config = dict(
    hidden_size=256,
    d_shared_expert=320,
    moe_layers=[1, 2, 3, 4, 5, 6, 7, 8],
    routed_scale=4.0,
    balance_loss=0.00689,
    tie_word_embeddings=False,
)
Below are experts of layer 3 (counted from 0) of a mixture-of-experts language model. Rows are named router (the router's row for the expert), gate (a neuron's input weights, with its number), up (a neuron's input weights, with its number), down (a neuron's output weights, with its number) and show model dimensions 0-255. Each number is 128 + 24 x the weight over its row's rms, rounded and kept within 0 to 255. Numbers have three digits each.
Before each expert's rows: "comes after" lists some tokens at least twice as common just before its tokens as in all text. This comes from a sample of Wikipedia text that the model never trained on. Tokens count by the router's weight.

# expert 7
comes after: "\n", "| ", " | ", ")", " =", " |"
router:167117100150072124114124145115149106131133124126150124153113101150118156132144141168095112084142126121127141131155088115122094120137151151087132121155100138087147105115160143129112136103154117114116158097129159146154151156141090157168154129133106101102138070098134152174126117140157116126134069181119158107119112138156147099134082090163108104123104098120128115145139104153128108148143151160148144080138119123093116132170140135171110164147124134150147132131125119176140135168126115140133087107111146131068139136154132151135130179164131153104137158120115153127128106142137130142119162173122103109100088134135128088106124150128134132137139159125048154088178159158143164119130158178091118114152106123101110145156079101130117109120131104111146094108118148107116132120131168
gate5:126188117127106144145121122104114112157128136140138121063136121135143146123145140130102140139155103142135121148150078153140124125144162115101122159130095154068140090087086148116144084129162165126143089122087144135131127124136148086103126151112142122103093127122124170163113129096113118144145123153115116096123170076111115077128151120112093113100089145122132099127127150120169158117132077124107133165083149151088117139116123106134162133132070154098127090126107162165116142147153136121126092132159110101098115135151103100118125151164149151183152144137101178112125117120116116119214108137167098115085130110144086122137135138154139123137137122116151101102110115143166163140114165115166156133114113172134091151139129131135096102099137129123144103126120102145138127114121092
up5:106144111115133109113103140112138109169157098144157158146119101145130134129128175171124136125124121112098132135108138119168135099133155152160116079186075163101113129130130136145148113151085119127143130127148105088136129117136135112134206182146157175124125167134139138147126152115151121127125096109150160140182138123111151163078147139132154102144119079124123093189159125079128122135088145133130118146164112125136149126124116126129154121156186145106124148129140144146108138177121113131134141121093133138151114160141148096138165126106119178137169187137125130137142124149134078173132118124150165114112066147100099114151105143122083144100165145112104173128155090138131126160116097146153139146107148111112126116149105134079138130152121125130154087129140113156142143130114166
down5:124152126148140122171114123171139125109106143117080130112115150113138142140133135122117181107096116130117140142142167121128139150149181142158163126122129150110103160112099156129123137147117116149094138146126127122127069100168113158174138090152160126120130139121153150132129109119127110108113088109123128078092133124148145117136125118108166075142115113099151163158149123124115106123098131111148114161084150142108151119131062110145090106100075082155161140109080121093125132152145130141121117117125142164122100098107167111132129126152132157126135092145144128116165097085132124096125099138144132176181160167088112096152152123116148135103088132153161120096083124110137136140137138075133132156114110148166127095128126138086097073136079140137090097128127149172119105095115106
gate6:144105119194131100097080143121125105134107112091165105128112076133139100187126139107138121157126134154151121138128162147134126163117140102116105130148139110168099124118167130150164112164162086109140188109131127153149153135098128146165086095131110132128159119145089117139148083117121103158123131123123116116088128148124117078143148126140114124141090113091103130145167123134121126112122125159139154129127100103103150106121156151175158124110151155138127170122114127146111111153072116157141158086140109165129183142152111079101165137076108134090100144187148138135140141145123125105172142141144149145173131111115129130116082135161132111168105100110176147123152098103103170124130115158156155152083138096142170130124148159147134136120145123140112111127109130123132145113140161
up6:125102160148136141159145135121144135152156085080135117157152122120113117094165140159157152121162074147195083177152129133128094095092106089114161156120130093091127075138126128133092107137121151095120130070125128134132139136140120142133175192136133150138118111105135134125096073114143129121106118107127102159099121136100120119115146107117113114113144087165148115128137116138118146097183123100126118140118107114097128129145101139131139101098102121121128124122160141123163094128093095139108158112147131110101106148145116115107107138108082164129123124149101129154135118133152118130092132149118196115160126128149168160121131113117148099126133060119111162068102083110182173123125120147121129112117118158129136138144103156143115137094095148163150178166114104130126123156124114
down6:090087135108099123145137088121094138125150163115128095146123145102121114124114126134106121111129117133088107134100157133138110172127139088138162097126097119148104128169161084133112137136072149132153141103106113115141142131145133135081133157091116151150128109162116125115121084122136100098064116128141159124086110130089113131123128096145117165141142153115139156141121096109164154144137099128137112077117123113110125112111095170095112152128105101159156167111123121085105127158141154126121144144148125125103105113130136136087118110157118139148102103137133122114073186132153122136118112131097111114164149104098111124143161131109102137149142124167103128121131121156195063129104150120166136126175185153142161073093110120054131101129103100155127115091125093150114127118140111
gate7:118162086096090166128118129130130122143110110123104189151168139094115144109118078100110125120126148127118150132140102117127117097147136100080118153103184113101120131125119110109109122119116146155161152120147129111155119128123134131165116137125097159093148094136126141103088122159173120123108124110129141165058136157094184139110154077151123094129120127136179153155133111131105178101144102155127154102104139163139124143121153152143110114114126114143133139111182109071151145130127131120147134093108107129125127136120101118111092166163123116093115088159141136126173123154189132164117103103109117124093102118152127096134116139134112117110119162148128152096124134127061115158107157115120114134132119105144165166141152140128081126122087156171150115139073117095150090098120134
up7:073133147106145123125153103145144166120142124081144125080132128154115155140099108115168116124133115133069073159148112137150118142168148151127095108111144108127154124167100092166123121139147095124143142139149094134134075134149140143118111143140123100137106131127146089139124145103110155072084063116144099108121101175116111145120109141118180128118166172120114158168130180117119180122161150128160098137149105189166126118146096171129119126141148146168081130117168155141146130148100088145164094107122141116169169120105097142105138100105149130132121128164117129097139146170154113126119144121146125124156142119136131108111136126138121176113141098133159147139107162133095170149101112126131159143150114092137107129147142146121114134142119120134119100122081139118099116161167105
down7:071128159152113120129102174122165127126096100093116146158124101115090132148130102121129150137136084122141128132142161115159122130132142093131096153111113090132131101146081106119125144099156169177144118183119121069124138144109163144146087099117107091106122099139121146131086135121097133135128111129063155122106142143084087126135150117131140122139121142140160081149128125122147162091139137114094131145103134108137102123107142183093110135125125142136128115117167098112125149140083168185140097125095129108132127101112114110129137137146103114129118072123144111125144153120130163129131157160133146114154145075123151103158113147137145155147136180127164120145136123191090142104145120142143096098168126108127107156145136111119132135068159108122100097132128100132204110130158125
gate8:102097129178135107114144113141165094163153154159129098126129121151076110127116155125104138140124156148137107117111149099182112124110125103123125148135161106120135117149125115171125136186142132145140087105144108110136104095183161159108128154177111115161148088139133128111128141098153117123105114139085141109107109143121118082170134116131109155123141114137124154156124122060100149154128181089157079113137136096148098114130130089126114113077129140179116101112099113151145157092112165091170146135132100071134137105155120139146140118131108114098157121156108112093113142117106189124133100155128137132136114098155117128128083139156111166110143102122130155153121127134167124120135162108155137157143093128103150119135151097154126115154116125145122131128069134115081103179129104
up8:104146107135115166155170126114129107106152137165120140155114159138156095105149105109130096190095149118080159126146136107088150148108122136123101084127149146102117094110169153140117119126162177133167110090138108100114121120131137110124086109107108122142109104153124144158148105121115106116124142155092132186126123127107131169164114138142157106098132116074110142087153135117106108100127123130117138118127091125105099073125158089102108164076104116172126108138111109138147103141149123135141107110120104120116140108120111129141151110139128125138125087085069156128140134140160110130097088124151178127115161117105145159144088115138136128164144138144125153120129176112209155107100109106140117092114091139107096156104138126192170107096143143104131120103145125125143130103143119
down8:110179105119143142098142126129086123137124070101139104155118120131147153074151165120172113156129118115155106138113132146105134104125140171122148121130089075123134092141131140142160177160134113158131084117147137107143116094193114131142112135108148132124174125141153102108126137119128106117164161120126115120091117168150142120134105146134125166144157099186131145122126118107144133133121149118157155111117091115162145179114145143114126140164139122098129132124137110127110072120099142127108159117153134144161129094135165113098110106146120151087144139113171087174134125153130121134094093088156172131174088151158136141093089146118087136137112145156161143141113093112139145128091137123107149134104139149144179091137101099165162153117114123105117145147108099124100151071152163
gate9:158131134157132115121099127148139109147149091136116165146118114147144144132134136159150125139169146087141111153169130101112138103126144121155114126117134114126147113109133171152185175137156111088109161104129178141155117167139112112154145134145152116136170140102123103156167161081115067186162098173143096062085104092145090136144123129135120182110132171110151134157134128091138159138127142126154122122120121124153128129106150124146133112130166181159111097102127138128121125164139151081153125142107103100117104128149099118145076122150110131099119130154146131177123163115107104129143132154129178136115118123060116105107127154111114120117124140165110109106107141071147151119117121102146154122108111077166129173128109124134130118112095130163126134121143118125149184133129111
up9:119099086148142167116103166116117150146169187161125094105115134088156177105130132106120136168116157151085109135124096176102128177096132156119133150174136128156104156123095122112117086087146162146122119155135145117084098117107115112133120148134129118127067117095100097138131105159116142096131139097160101111143160137091087139090113120134120126106110153141121175078159092130154127108123149130108186121160146134144135108164131123146132119105078145129126121132105129139120101087149116152138111126128136162134147132107139141145151157167110131130145160155120129126139112116119146108105115110138140109137171141191090169120152109152136147135111139159152120105126100113132166142145135108093113138122124174079144106117123113162102137137163142060138161173098145120122097126155133
down9:115114144136116123074110152179156118124159093152128120125091151136110199099150118148142186152135100061093114126173153149127164114159119139119135103098105119118135134176150169136139064097156106149149118103148149141098148134098118090102124144149120071144133087147129150141119137127148108155115125085101131133148108120129120109150098113116110146129132142111141096125147150134152136161167185126124095102145121148107132157126163149132166112173116135136107127136125144186126110104131128118146148128115177123115109098148109133123094109108150145110105155123105133126083100131120124168101155137140138086142153118126140094093103110089143133112117115142117146150126140152080145122121114159149132105107097087125069110154102059144119155101142123125122120177115153104118110121142142
gate10:177088129143111130172146104140099100136103120155134140098160134124151086159204109135152161138075132076152152090144128134163115096126109110121165118133115116110150168121155085114121126112129119069129114155122145152116139133135129137117110101085138141141137147142121117103126178112156129120095160122061118094162129120140098137131127135144159156129105152107153150116153149121122165114128150075081146127132152113119132131110098120151105140101148124083153111092163150103107124172147121147121146118107092106130115116148147074112084133162109131114154140103125106125136121152120127092109150106134155108120133115176100143128149117103083107127138059153146123100143151138086121134128126144133121101090169130129109107132169120159137085125088082121150091126127151114128115125083133
up10:140130125110136124119150159114128127127180164161142134104075117123125161138083131131101133130134158145135138103113126149112148132121124143139131163101127171138104175125138126101141159126123129136152113133157129123155129109131155105088051119097141142132114114147133130132121144196097136172111129130129149149152118104105148115136137124131131170146117132174129133159144158141151103101135084155128060114114103142096130124163149085090119124088092139123144107154126095114152163144141113117142101102116151094139116111119132152149124067139157111109120119093103158129158133131162181159143168135147126133162161117102095172135098087104137158125150136109148099137112142105165086098138149082096153141178117168170130121152113145104161148174155145155127120170105138119100154114155168
down10:182140105099160105115140134117114181145104168104134081140092142152132103146120105146144126147128143108103176138130072147108113141136122083132144102119126143147082138152151130140099098152160113147186155108125116092178124121142121127117154137150098112142103147145099161080147153158110111149106112076124111107116114129115124144123112134127152103113116116104121124121108129137165144110130090115145125140134098081118164147134131167060132144106093149134153131162116147096114114149098128120082148164159099114137130128132143131112087109154114110113105112127157165125111127124129118143108156092129126082130168143091075151103124083097141116119112138148199155106173136141156105101094135119144160132094084148144127133094113098102123104110146170143111110123107135106103079102121137
gate11:141156134125153141180127114086152111135125132124113111102162126157101137073132124130143110126072130088117117156165150146130111131123095134110079108136172117137125131113144127091107105185109168090149090115120158161118132141147170147099187120124128158153140157122155131092141155078134108124163147101127111105141132160129086138148121160075142144125104089119069141117182120120123157127133178131133167115101120117135110154131140141148145131130106123110128111182120157146160180107129133139155119117135135171123099158164113125082124161084160156130114137148126163152128129133123127145104121146156136099158187123149132146155086154127103114124092094112122152131143122155136153081141120160152118127142134183111167134149132135162113165107143141141126117103110117140106131081111151
up11:166102095131112140099148136136107137129129116108123105140145124091103127139149111131114153111107140110160140096166126127139127129119122120131145131087159132138104118147100112103131190115145095144104084105108156107122147145093165154107160113123142139153121132182145163166107185123161135133133155115091110113125142136127133126119167086157096084112117136162114117150107116149159130110123104106140154146140146138090100151135123087200171121145141159118140148074120123146142150140154154137147148141185154107132150120123126176122106096100134113146143145083157104114142101154118118186093121167112109128113086120119151167124111108164112099113139095179120120083143113153131195162163097142139117098112097109101134067129127123148134125180143139134129128121096151121145138128098151
down11:107070134105110143116094118124172127088096177109114129144127105116092092173130085142123104079148130125138150092158129157162168131156139134117145115110140151135111124137129141163133111126131108136152132092150139126121095144093135108132145103151146132184119179124129122157118164116123128147141120126126087134132107116133175121077182141081117114141144175141111130152091097129120133116096159180130125112161157131083126109119106104200112118115144134134156133160140160127150149149111099089089121135134127130110116107123140152113175146088163139166121155121140132133123121144123093118108142141136108097120148132113151139131116145162100152144147142150117063095134118093132109139126129105151150142103080149123120153117097110108114140155127132063140128125103163142090191175156152
gate12:092104094133115124134176133166136121159132141163112105150168157109127115142125122099137097127078167100129123116129141119130141089092113166084125125143126144103152128144120117099090178095150147140105148115160155114105134124088137119118121104110116108119163132152140173140149120110135108110166097125141126132101089155111168123134115148099164115117110141109114113126152135182117123123151111118135170103131144089122115113150123168167185133168176164149090125120130140148157129119149126121146133126124124128116130125154149129154134122122113152069104147121075117129144089141123174160102105135147116138131119117107103122115099159142127157085193102140105172118129161129139136120124101116178130165145101081181090132134115097133135139185135126092166102090139167124134138168076139
up12:118107113116138084152147084119094129061167148097131139106075152088163131130120111154138115124153142110134109171113089105104138088114135111108134122107138141108124155163146188153145132114110104170093138150099155134146090155115163138141120145156138102143111120147095106127135142162117111145116128111155092101083128116128134094085135125166112141129174142115150124104107158147142115175091136150156118128111146104107114128130087133158072130116097151177135132116139134164113137107117143139163155143115115141112124141151145116103117101143092128134142165153175130154109137132115110137135157110121119077123123144159149137164133134094184103171122146156155138109119096121122067155159103135118107137141134136087167123109138112127085111104111173117172143127064137151159134104126110
down12:109137108091123132151085141113150102099141108111128097118133115135119186134142075128165174141111124091157116113165097152074124116132121109084109126120174161115127177097151148100118131119165139107106112149101146133129145112124121133132134121136121141113109130123097104150121073145117137106120079161112118140104086108147139132120097111136143116108096133131114112110159130106105160092167178148147136127153131166097119089153144119181137173136071101148127104087154119120169091183115103132102121091070124126104135170155099104128105124133120125115144108110138143106116121130140149161111140152089114092165113153174133110136095121123145155148131183142138137100131124117098181118144153130133138146151114094166102168126149137121120140103162117094147122110118113150185158141133119
gate13:146150138124141163107135149148143104150091140122151167147108134130137129115107097118091143126148123164204130129091100159065130114115142113131124115127129164109132131113138089122123105128134149161125097151143102072153164131139076107119096119149124171088160108144129122121156150115125122122136150116124089106113141124114142116140129124144129116142146158107108145109162089163120110133138133137078143119128117104119137083131087101126117103107160147142137115099139131107102193115136131156130123087123131093163126063090122101192125162111153140114113163125087139123121129135165128131170161163150131150123140097094170156101116150158135132182099151080103108143129130079133122139104141101088116127106162135155149150122147124139166152142118162140175091086122118119156153101160115
up13:084115146155148129078132131126119104079151092105150153124075104104143124164166138128143167100135168101172106124131132148142126108101095084146116095130149091133139149133140146100110135142158131087104143117147126103076147150128137145137127163147097125116136141145070135155117094138119115141150154155131105089095150150109141148125141151150134102142136150133099064130167135120153126125124134097147118144125109127138172117166150118165126093130149125117092097095066106105104133101120156171176124072160160145180110141086120125105116152106167148138093173097166146135156147133089113131122111127115119122173098130155124159096132150136120140107157124083153160099145128103137130103103135113102109176138128105143150109124127127109115135121076122118176128128115142147116147119123151
down13:111099111199123116135146095136119138120130156108142139112110136140146084124137142116064140138174104187145137090127133097109183143139121104106132162185128110162138130084130107141102131153116095115087088150126107121154107157154110120172102089150131120098148153154149161136157152091139119096170157120100122140091091114182160147117113113174116103086120157160128134114135135154134131093130159115116129137142138109119145134168103089148152101143148104120092107124067131137157122150115120141102142145157154112121146149124144151127137141129152186127169115147144097115147141128115128149105115113143098113106129121135106159086079123122110093158107125156134093115154132160133166128091143102106111129137150128130139166122154144132140148106122162147170139069132146122106101148101105
gate14:117109064152124145155142167102136148204140128105120130146128123116098129107145164133094185137133148103119153150169086085073134093097163120138141111130070137144106138131123093139133143099153180152125121160127138138115132110118142167102167092097136120188174142125130149127128139140174155173143142119129103158125145128132114087173140143110117139147098113099136138134120117160138113173148126117147134139122116093154108150128160129132105156122124148122112130138161144150134122127144127133080131126154129110105089173115146093113155108123111156130135120106136145112131135121149136107148120153148150141144157125125089113134167163154116078139130106104094122145140096158115123104134118146132131139133154122160110113111174134101134161151154176108128064109199129090117167103162150
up14:189089146154137087154156132091135150100136102125114119109180130132174159122122150128101136131153107158156128124139128110166141132142127155112135072103139131102137146161129129151124139133136116171120181152075096100101116130110146086109126120143081097134130116097135115104156169126146120140132103122160162118104137114095178099121123156121133119187136126112096103109116137122166154147147157141131083108134111089161128078155168120139100159094157107119147140171153191133130153144108157179140123097147123161106141144108136113117122115160129115172153128151099132126189120130156143148122087177156162122123131149145169133126102121120085126130134109086119115147145123120111113153110102155170126129138116136128125136109110088138108124108114091129135089168133128152094155156122154
down14:088147103150097167136174115105108120139151133113110136105166094130090163188097155129130134142128148128173106137172140103124126142116113129107139157129131182109081134157111089101173122105125130112133138142147160121185140106127094153086101147171117139134117158125128139109137090153142177109143113160133093158165145118115100104104131114159099119134118102108136168136142103139145142093112110135101159105113118095091116108135140142112124157156138151147132145155126128121161138126102146144122169133123112158155110140107111116111129142164140115160096092145108152128162086135099150120114180148147126112119172103152119129127103140091157112158107155117095138133114155179140116121077146133101098126174157124148116107164151109143149127132092099072116057141139150143148130126148085
gate15:150108108138176154155124150105180147150122084132116156141112125144135157074159169091084167170112141102145108114167107140107125127160141115110166137157106140142124138099130149113125120152147159115158104128138164066136083158068160152116158130099145120099152098121114080130135133158117138140102146139122156058097157118159159141144143114104131100150146126155123162129118152135155077096134122173140152096087143115154173105155103129143110158102158153160096132111137166115096122084137133115101128115134146123114101135102081091118099107119152131108132098123122153155148113137136123085149125110120147166117166133146133062167149087134115118128108128137135122144117113169170111127112144151154107105129155118120134138147132142110152121106111109136144126117133136139179132107103136
up15:129110116127114086115110104149158123124104130107129132108116137139102125134080132174121084076109139122139120155141142108192122121133114152146117070110163122126128129114103088112118148098126123119133159133159103150139109114147123121112099119139075130143159161146173108124130148109132155130120109150168145134148127152139113106109108161139107112152091162123112111160133126131133142130104127133161123131135159132136124158149090172092112051140153128098102147114087128131130117154125090165166121163098150143136173130094157151149131169171116122105112168141173103112102142093140096149148108145096080092137109177126105155116089146129133143113114148124171114169144173109111150099144108128111147175137105083164142110117117132123055121117103134088121090107118123150109162146122141
down15:133120134101120147152163132124106070155120132103133100153174115109112104104143147165144125129090106094150137129128138143144183123161153120118152112151177103131114139111126113179143105167131126124141128148145147179179122088093118119095148137141110123103146160155140099106131110115101145119099175093112150111105113095159135125150142128170120122124088117147120149146142143110080158131124158141128158143152153110130094157121143127151111104131145109124154147169167084118148109114136120091117127131113127144083103143102105159110132146157094134139118102105087130142138109132185158123167111124111161116106137114155147090162105110124178157136174142170165143138135158152090085146131106128135150147094133141155111126132063149136190152130161071134131114127142103110128133144165153
gate16:119141132169149103104123140128150116143084127143111130158152164182095066106148086120143120105114118106116153158106110127095157103148134138125140133132132095104103100078178103165131130134127126145124142142131080144145101121118115085111103115104138108050145119155155116102168135173095136101124120114148123158145122103075156097075160115106134179149116153151097111139140125097094130113184120154108119128137137110116101130103124131145092133120155189141129094131109127140156178127124154147139162121154133111149095101119137134138148103126118122131131103091158155116077147134149130097087136116119128135084148139120113139155123109131118138137132087079130113115137151133147093077100141099152147119130149085103084136117123090127114133143135148146100118093137091090127130078108128
up16:151164122151089145143128093128106126125109136109130104130143109114147095159156147196098093120113126119110082097100163156091131141106127100139117148136108140102158082106138118119114138155174123146124120100110113134124117119143129087155107131086133130126104158117163164136174152161084144104132097144137165118136155079150179114120180111115141101145120144112106123103140123126122097110136100112152136153122133089083113117147164134134118113126142175177145121122098121161125138121126074104102153069136163067142151091132150106152121139154125134134095127096136143128078121158137123130136168173113105142084141141090145143122107153126102138098101098120157137104173165125162109111078108091123117129127111099129098155105132145104111139102072141144168121140150134115131112122113104
down16:159118095105130119088129141132130157121096105116151195160146169202123127114125125106155157140138168095155135116130134112098132116159119128134133164119110097069158122133145106126125119138126058112077129141126126168111094130134088098103129149122130117107092117132148140102157098141126143098150129125168173132136106136116157136105070120119144142162166150134129150115092143152110090096145125150136142132068099104162119126101090094142112130156118139127102145144151114113137117119156103146118136077141141116116153144142161145147140109145077081122127150121170143135132114129123114125085137130110119148088142134114162164129104074118114092114152126113094163081124136134142143100141108118143166149151126117131155098134141107145130049164118095123114122107110126131153156132101083
gate17:122143097095153175145128145135157137155160147168098138131171122074149089119140115153164070107124187151161142131104131169155141136126151123118107115094125089120167131116114120067113099113166132111164129102132104120133116135136132143106130173159110124104108104137142156146127136170102142112141133167124146103117126091093151143158133147135115143136115146102146128110135099149151149089109115154166158098141147163108176137153132131170108136146127131110131140126143087124117105127111114110127123128084114077133129158115095159101093114106145133111045157134113147136101128148144148115095153155156103149135111139156159106113104176134132145123086125108172138149160110092175164101051124105122119134123146105152112120145117159158126142125129171121131160110132109127149101131125132
up17:135093137109145160118097139118137145144168164146136152157085195119108113113171126126132159142129098125136113142147170097122186164103116143111162076182083151139089137141149126170107136160093142129172116143093173119111146111141128127139099165144167126108136121148094132131097129111175143124100133103160136112119132134128121120133152119127131113095129135148127144113125096117134136109117152135118076172128122149109095117124116123096153169167107136128177103128091155106094123121119100114178129154125169132102088137117158127117127098144091165177121094180095140126141146164109134148157074115159176142092139139128118085138091130105102110148133093151127132102150134132146141146123102144156133124078112140079109106120153156112139104124119080131118120118125137141140096143120144
down17:142141136139138126120156120120128117136106161135135182113102128099117123173160103114149142147121127105126158112143122133105094133171079121138167122129123138066143130117164161098169131167126125151126121080099173180120121147092116107129177137154119133145157144097126135124121146164094151092109115167104152115116141126130125145104110127123134156114135126094181076115138110149113096097155117172122150113123138147112105143191106102100108149111118120129147152127161128118166114174164070143137096101139114110144152104118110120114126115091089116093126086128105121110131118108119138150091128145131187100110105201139132117073146152146143127142180141106125147150117139153147120165124159147118145114110123107100130147109109126136154142120146100100056107100105168123140122106130118
gate18:152137168120219147130151150117134132155113141146145101110095129129151145086108098110102146131130135141142134099086118111153129127121158092108133129096092169114058175117124094148165125134113143146124138128112095098127150089128163144075117145150090139118134139120108120131123156131124126135095162119118171163132154108105093151140136136163149141187126155120174113113125147114150111127088120134132061147099122136138148103133128125091107143112131107115138133159145087103084147131084089122127116117116160167168124167143136128119154110088141127115128129170103105118155143078168126108121120127156130133174140082137120169151115092133120130128126111109101101174158152149101126115146114114178107099121132124113114087114138153116160089148147129110158175135108134130148123145159133
up18:075148133140097126175141120122154118081113123133108159114136119132142134095176152140139156139128112089131086149186097152147137117179135134136104084141154147119141103149148138133135107136095124091110126134143130122109134143089088112174132128116153148139098096078188068133122150133124114174119116129133141130140143144149124118105109128102152168094152131113113139149154115139109103101140121150100147135159095112138090134104118127125135152097125140135116096090143175126141136120182118125140121149113116087103092095160140126161108143167114164133170114080152175164121139117103147121108093114121110154119118122111132039123124133111122111120147129172115186085085117121132163108166113141119130160116102144138158102096125116135081145117103133158143148135152122160102143124106124
down18:124062118142136129143147092099076120112109108161111139115118168157158110123167173145137112130165104098162149150162140139135139109118133122151136131114117137148101120135096136127107136149113110139184156162087139111144131152121123105119158168110101152109089122124126130082094142140143169145051157144118144072172138148125119151103162161123147159087114126164119148152167150127166106104153120116116114114119146182104164091120111141117131152107103123156122155124138162111130086150146102119117155179161077119148100182116105153148101140116104119126100165125102111094118138139117098120127136162132123156113117061148127123115140141110079154113114113133094167133103114133156113123137132145095112117182150113170139100138138131129135135130098141141125103137131143111148134108141087
gate19:105140111086155166118093093146164165120137142139149113145168105113115155134117101127122136103130149157161077098144127150084149111154143137111123101132152147136106102129142153161146078164165117145146115142126115135124131139122079099110115125154111105140169117132160135116137175121110108101119112121110149127122120137169111165146123109108135146124174162066142108104123148178081158088134135119156138091172126091153114111106154124173156153164146083158100146094160117121102172123084126106148143153141120150127175126106137179178165129120103118083121131130132107124169152142114088143101158098142137133118132155126121112102153130151113119171142155105110183124158128136126131126106101111111125111100155106125101115131130171140125166132122107135097150140114101142129176115076119
up19:087090115115153120129133091132103121120106116151140095128147120163142072135184114121112176127088189164167135130128083121118111175112117134090170107114082147107110103107090141141125097132158134159120137128092168179121131114132163139111140128090113141130139115140128174133149138123094143142106109144128121110160091108087116138133118141107055110130126149128126167172144109124139119115135113136135155086138144146090135149161107154120143098138150140138108120107138123142110135138099081124107173115167151120097087158121139162142097129094142124121083126144114135113086139164098127142105111139132128166143098151146156123101088148113169115150109111146126148153125110154142112136157136140110105142101136157134141062149142120112146131118154153106183086133117128106094117067127142
down19:109135141133099123134169102132097142153112123149119155124114136130117115137171142161097136091119095098173124169096129134122127101162084136140100122124105110143129103136122141098117090116094108165131089163135112116107136119096139102097122145144112101093130064097110135146157148107131103099116151131143138165139162099122100145154132109179159157146083143103086145129147083122114135140082118114117094096134163151149145106116156135125183150122113135145116114124135163097139121128121118113090118140135124128117162141080128144101145143118125148147084168147088173132135083141069091115128130112152142106131156142161107100154116137131193102162147125094119123151110116122114142097099097120132111142102165120071123132049135119158172102122108131113146121086151125149155149133136124
gate20:184127190125165143151150171141103133156138070153126165153110144171124107122145141095127097138130105086077146106111117102129152108158168112070129108113113089134144072065121131110128139146141113113131163091101151108142103132130138146135145111120113117102130114113164157120156146141162121124110160149150135090109144156163177121120126100114148127132135106086140136139150139110117089130130135123120149152105132103137184110142147133128153092147105158122105103101124103143137105150121152110112111144120140100162124066131122100112148133118148161140114115091140127132137129119164178170123127120104095102131123098168137142149131163131122129117100084092129099122132097120111122085120105083129118107122121132123154108164142152091058115182141168123126118111146114095130153093117149
up20:156125127145099175147136130157131140120126120159176144122124136121118135110155126078109128125185187124069131127122090153123141084096136138149134145162157119166131067105171145139107133113146175111100090154128142094123132116161161140112132151084148095127076151118146148144138157091111160107191124143135125123131122141171142135096105119162111152154109166164120121119102141137088147188112147104158129127138115145091130092141128094105110097094099113106112138120129166144144142147076155104138148180121157119134139129129105135158118144126125108151085113143079138124160147155150089146137099153115153118109126131139118167120126099088112145119095144123121101130139095158096120132090164108119148110164148147146121113129099111172150119108110122141085136163122138115140167118124133
down20:148113079170123096087119115162105129147138116102165118127146125153110154097098152129094093109138133176131143133102117141134167098137164122098136132166143129161109152130160150136104140118102111096161153109130119124141117084118141130114136105127078099157100117164135144102153131136095161118096116122150145111170121094137128114107134113126130111109112146147148132142100141041120130131134152145125138153108141126105158126138140102165062127114142118098125143143152120109148080119119162143139106076075158152087148122152148122143081156132134124163130121075120180116089109098113126121136136127122131098105109092130089175126151100124127114149109136162190124110135108124177161114159103111142154140100163097127107151112123138148126111095114109139138137146091116113150162146062118
gate21:104122124128087116107134135128101100085124103112148084127127141123124162141162114100125095175156136102044141143109116126118128120083153129123161130129181121128137113156121135151132117122101117209133116099111153144111098148151134096108158135122147145176099160132117106101133179118105104171118133114093116051130127092140101141159136110089108150153142119080179159124116149113126146119108137115127137119121129123132109132172168146130120152127117124148119123124095126143119145157135087126148099132147107132156165090136106153091137121159093102112118086198158154099167147117167133104120106080108134155118110123127093059091125125127126127149118129121081094107109167121117146153131127130132123169097130120151126130113153103097129143136158126145119122114120108151113160121123099
up21:101136133105162141157142148153177091127141106099123132127135158117182156115113086122156187147126121156157124140158127134147185109131140131131098103145147143110159178105179150136130145098120135112091104122141139172107123157123172116148115147131129117138153145196140139103125110133146121124141166139121171110115130186121110115122113135144143109144103151102111081097100138093122157122121182141122126131130121109135154162126110092125151116122116066074139138100115139131121109089098164131136127126111148181127149170140125152112127108117151161146100131130149111137110099151125107121139070110157123152132137186162100139155137103097118100082120125114163151090169098115137118121139132132154127104126127167149097116163078120146150118128114123106084130137139169112150144109102173
down21:141125123139124114097115102167150109081113072102132139101126137110125141138129115142094103120121114126108108183129110117142119119132100108108129109155155111098126150123101154122170121131109087129146174093134134132119130165092149084173108138127133125117118165143076150096161160137127104106144117097140162114138105109159159118106145152140156133168118178172133108101114125110115175145112114121136081115141153126135104160094118120113159071109096123094138119121127137114111104141147167072120156161102175125101116157115143128092126174127118106145137128167097136163134158112136114108132107107135144154102143115085147138190083140154141111125119117122109133171152157107175149123115117110157108161118101149137157103151076171118118127116167086146124125154123145135134116056140144
gate22:127122102113114134092101140105145116188131175138156166084167144133126139121118161107177125115111129119142106096098153131150148142103102099113155075157097117110133119121159073139078119137168118163143116132157106109149144105154148174125113135149170169123134126180129151153124180125104129099190100119128149115130104143146116140117127148121139131116156165094093150146100139149150105109130117123096166141147130128147114123104122153088118143108145065105125174070105125117127150113092115112116089104121156112128122083098120147133143125134113144111146128132116136109107147109114156109082159136086105163092155153102162086128138143175122115146107115095120188154131140155112128125091106133119101111121161126127142156124114135122139127142151128092148146174128131158156098103107106
up22:152118102107130133152131138115111136181138113083089177158132115137136113143130162137142084091121144134138127132141081165119129168114082111104128102142135108145149150123135067120148175155135100157142135147126149146112120106102096178131129139129089157120122130157119130105123173105150140114188119143107104096096134106118116099099172145150099093100121146097108098100107140129141143094090090116150146102115127154145101097107139135163100168132090142155133184097126137135110131104105176131088110156133102092111129170073124109117132163153140136126101128170140156127100132143103134175116132128139141152100097115145152100081114112100109099089158124158132167082102164135111160129131127137126155110095145065150106134141148111118097113132119133139152144141133142135153126159127109
down22:155157112138115127128086125122106111157108170163079146099130152137122128132116132148138153095158086129098113095077095111158124164070159158105101126126114125151124164128130140088103120095084155108160132109137159157141128170131131111132145115095134108101144165148128180126125123135148124098125158164068150139120143123191125135126118133153128135090113099082134119090123087162151153129137123108143104114113136147101160114144145131077155158138116119130152127177112131115116155138137124101104098119136113116099096145132143153146124129104180116123117113121126181072145141116081139111129145127088121110107096153115116105090166108136125165109142153125159128081120118137125071157143104089175111126159110104109172169108100121126120116115141128115113119130109136120082134127146079